config.toml
d_expert = 32
n_groups = 4
norm_place = "out"
init_std_o = 0.0061
doc_mask = true
Below are experts of layer 4 (counted from 0) of a mixture-of-experts language model. Rows are named router (the router's row for the expert), gate (a neuron's input weights, with its number), up (a neuron's input weights, with its number) and show model dimensions 144-191. Each number is 128 + 32 x the weight over its row's rms, rounded and kept within 0 to 255. Numbers have three digits each.
Before each expert's rows: "comes after" lists some tokens at least twice as common just before its tokens as in all text; "mostly gets" lists some tokens that are sent to it at least half of the time. This comes from a sample of Wikipedia text that the model never trained on. Tokens count by the router's weight.

# expert 67
comes after: "5", "8", "1", "4", "9", "0"
mostly gets: "\". ", ".\" ", "). "
router:100157100161170120111119172109129135136117082077126073049096082170140118146051128167118142123115080129102141109148107157114144139178150097107125
gate0:095172086141133152123105059134155109189123098141081094101124122143144143182098129102107111089086114151137200105178070091145125135108135116145081
up0:144101160148161127125130163031125139100129186131086116148146139134089092098158120122096129152172165108148086179133176153112177153082111145149107
gate1:150138154127124144149177136119098143192088148139144082153114111171154105100120144122074121054081143109064145136123116125149228117119098114169138
up1:091149146162176090169141117151105117031107120103065085132163111090130174107160138108139173156198067167145101142100126100099075128167134125103096
gate2:154139118103118139126101166156149123129113088206162146186117129202127173138097114089140102113125062188184175087063122119166126118170196139117140
up2:086088139177124144136183099068108149130118137109129132143127169061134104125161132096147124173095163110112161135122136129113163151116110185132151
gate3:117102160171113077096107115153121061126115108108054165133138168122151165120094134155105080235083128184079167137115121083155172136106207127119124
up3:119176112110166126091133144147139173172160105108136142181110084214103112135085164141149174157081096152131137144091135136137156110160093116127122
gate4:115123125130164197124159130125151158187141096130171158134120109049184151128178108127184145078115148125120161135183094137097154110102126114092183
up4:119137144183142130126137111103152138183173086088136160116115143091140190091108099185085115120183070115152168151114136200081125114151153123104114
gate5:149100103135147090110094094167148179116119122146126057071103080161138158174101120157097139138129104112131141091109140107134124089124120134117160
up5:078128126122114159101169141151143121125115130070105074113154083104162148119119075178141144141133155097108079117123159132100109098105082153191090
gate6:128114051177122161152139129120144185107097093100111026055127116187166117121129147202130140119116090137089060152144137135167133108192150102149111
up6:155186149099088117095138147086144102122160138190126198173199135126120112118147111116146171150116126130162149109137097063079166119072126177189143
gate7:133115170137123115145154132136128142080134138145129146175089168137152142134162123157148144172130106197098231114160186129145144078121107098147169
up7:136128117178112107113169122171148077120148125146129128161126211117159133087179127130104152106168138155153108166087141103156135109125092110156124
gate8:081075131083169147154126144148164082114144117126141101125092179158100098093182114061112145170155116141138172215122101101131105135140079145166093
up8:145171110084104144136086157178194161143132123126116124123134149155145131090040129077138141097138114153113144178151120113158098114166108142112098
gate9:194200080119111137062157137147117137122177098154126164138117128085142171158153108100150131074150104140092116109117089045158119116162117113063191
up9:107093151165172134175183106149165086155121077127113131128125088164151085134128131102123151126080079146109145133069167174034091168137152188152168
gate10:081140086103132072146109140074140146167142160084105130144162110096122138124142111078099079179182148109127106190177159136180131168098166150143167
up10:120090137078114150184149136108118116131139097156108143120130150106167134099110106095194102167189129086110200161134141130155160119102023099124074
gate11:109086167194113097103127158090141152121068190121081078092177146082147151128094070188135065155112148075111138186067182170166129123147143166118129
up11:177122154118125154085058098192131136151139100149072194152101121162180139090143142102107106164129135133121160058140134121141074117076135096103151
gate12:046150129150116107086133128157136107134122157121138111084114098143166200091079093208149154071163144108095054064101181153134144141112176132117138
up12:146089134124142077163141102123157110119150134163182155125100143131146106109198152123104132122120087156142175114134143076175076085150068165130136
gate13:150097125151167129179133128106054153122137100124151148152153172095140113133118154129095095118102135068195112109110186204151122119045115078093177
up13:103120171158165126162097148067058119083124099184153111117175158127125120177148138152127096099110142083188114139124162185143118154086114085104188
gate14:126166167117111117148143176164087148119104112140085175161130107138139137043078167137165103162059121177088161107162122108131186080150172133094176
up14:129178131152099191154101210134085138080173076136105086130132122132101140084048160119172096121092123151119097156115158134154185104171079121086135
gate15:149082182122172075205156058116108096087146128137036140146143098117129205117116120099101141159109072168131148139132093078151105164150106046122172
up15:151139194091140148157132135106147096096108126148101107115091152123117145056081073142165090160127154109162137146148086149097107133102133116114175
gate16:097134146122109116164159140132134200124158105121174096130103180109152103100136109080163100109123133131123175095113111119186098175208086152121075
up16:162138151084120133094127108191116113106137124130134143181106149151081125161144120055117157127132205120126178192104176148093139098114106168131121
gate17:143162097161098091143151160134122141104086072148159144098086121157156080100207110075121126189129098123145179131151149128065084121118185064129150
up17:097129174086111173158113201082109123127093101097165133114125151103143127107149110125167048135110169055129100131145145135111179137091168124083155
gate18:146129130173102127099098068088138132148110136155095122105164158100102158101174122103183139199165098131165096225144176207155146160141162149090107
up18:179109043058142184103123135123147135148097119199102115174094105111106165124134095086197161163166140187197114130154146131106121071135192155119133
gate19:066088155149151159150121108090100101127105142161196125074112130111124137158176085201108134142126099169137098138104129107154085118102094143119174
up19:169122109101130131084120135137173097147129127113086115133149083124147085158110121172084131083125139080145077130129127181125151181209143105106170
gate20:091129075108144125111113201114061161072134123132151128122151157145110140089126045079108069123111137104142161135162142201131154126160111149147156
up20:149126086126138148086125148093085174093152122130124144141167109140092119165098057138152097151115117131129157160119133170113149090117181152138173
gate21:110087168176138152161115138077139084092162158182110109112151141046079134148149152161109123174113107096133156115087138115132156097086114125128090
up21:104120123164100161131131065193116103134135170162089138166125167082178143191104078154125122137108136107194128132155152128148147156120190168069111
gate22:124078179139131061093154192105184162128156176124116105161130156110139116149121125135040117145096145169095071119130186163175157099147077118116111
up22:083148112178138157088172151084176104173119176133124095157159161145110141158053159106125095183113106171120124117125148159152145120158128160089120
gate23:126143120105135110151139101131089102110101109146055062082144102096152151113110144106104138109170098138129096109105139131171106171196137078099112
up23:070113101114094121129214162135102095167114146150107153156104122138106122090064123060133120083109103091158085131110172128130097130135086098113150
gate24:083112140151103152137134154087100112107135170109100105109185075087125141117095152104113114135165096157142115138190133147114177140160140151141102
up24:130140165176171158128116092192114164144161119129137110118142135098072131167084177127080145182125140082143095170137115113117118108085095091104089
gate25:109088115136126112146178120148098102089144085134114098175144076112192096095114122131085112155128119143086156127088141106167097100162142119163169
up25:066190122141104169109088100154142135131160167137178152083151172173105151115124069076169146104108149111171140069144097139145186092089135160098121
gate26:169096072143106130077146163149095114118138072135199120119126138135141081071145120162095137066214171173100124170179192170127140101129086128136120
up26:149139140154135153144076142078110197158147164092044163142096122129120141152159091115111119160063153105151171095105074083085139155130065107138147
gate27:097123151176136078124140124117135169139129179126080085119155146095142114164104138164130146174127182181099088167121154211131135098160080126163051
up27:147146115107149068120087196116118157145138148139086095090142114094123148099054166156204102184135183169087139160130156201119136108180114119140119
gate28:092138190165126105164190103125082130102093142101143125195120110141119104101165164140099099122115122153114132138107099112129224127129152070141157
up28:103086075102150131065067123126145127165149135138081158108176120117152166101085155039162140185143076114162098113119161135084149162112090130118133
gate29:100119150123088180137154128145134143075153122110142105091117075158072128065060162169111135098100111086129177166078123145166193101139065157147093
up29:158159159137116102151113189144076151152084062168121127108103180087145157131158126152151144174140149161087163156106125136122105160206192192109110
gate30:109115099123152147086117162164140138182088155107169111136121087125113097134154073155132179145157202121061098172119110134129110079141084088204093
up30:162143147093099094130098064092072132068162127129136150163140103170135160060091171169131111082071080084181154111124148143111163098095129142099147
gate31:061121109141143169108078115088104081184161124145205137157141129165137125184136111096074136108135101104108149164141157158113095110085188066153114
up31:128165092089088054107091050078150192122105191121119100139166110102184108105159131163184143129174153137140091128128164141149156134121096130131118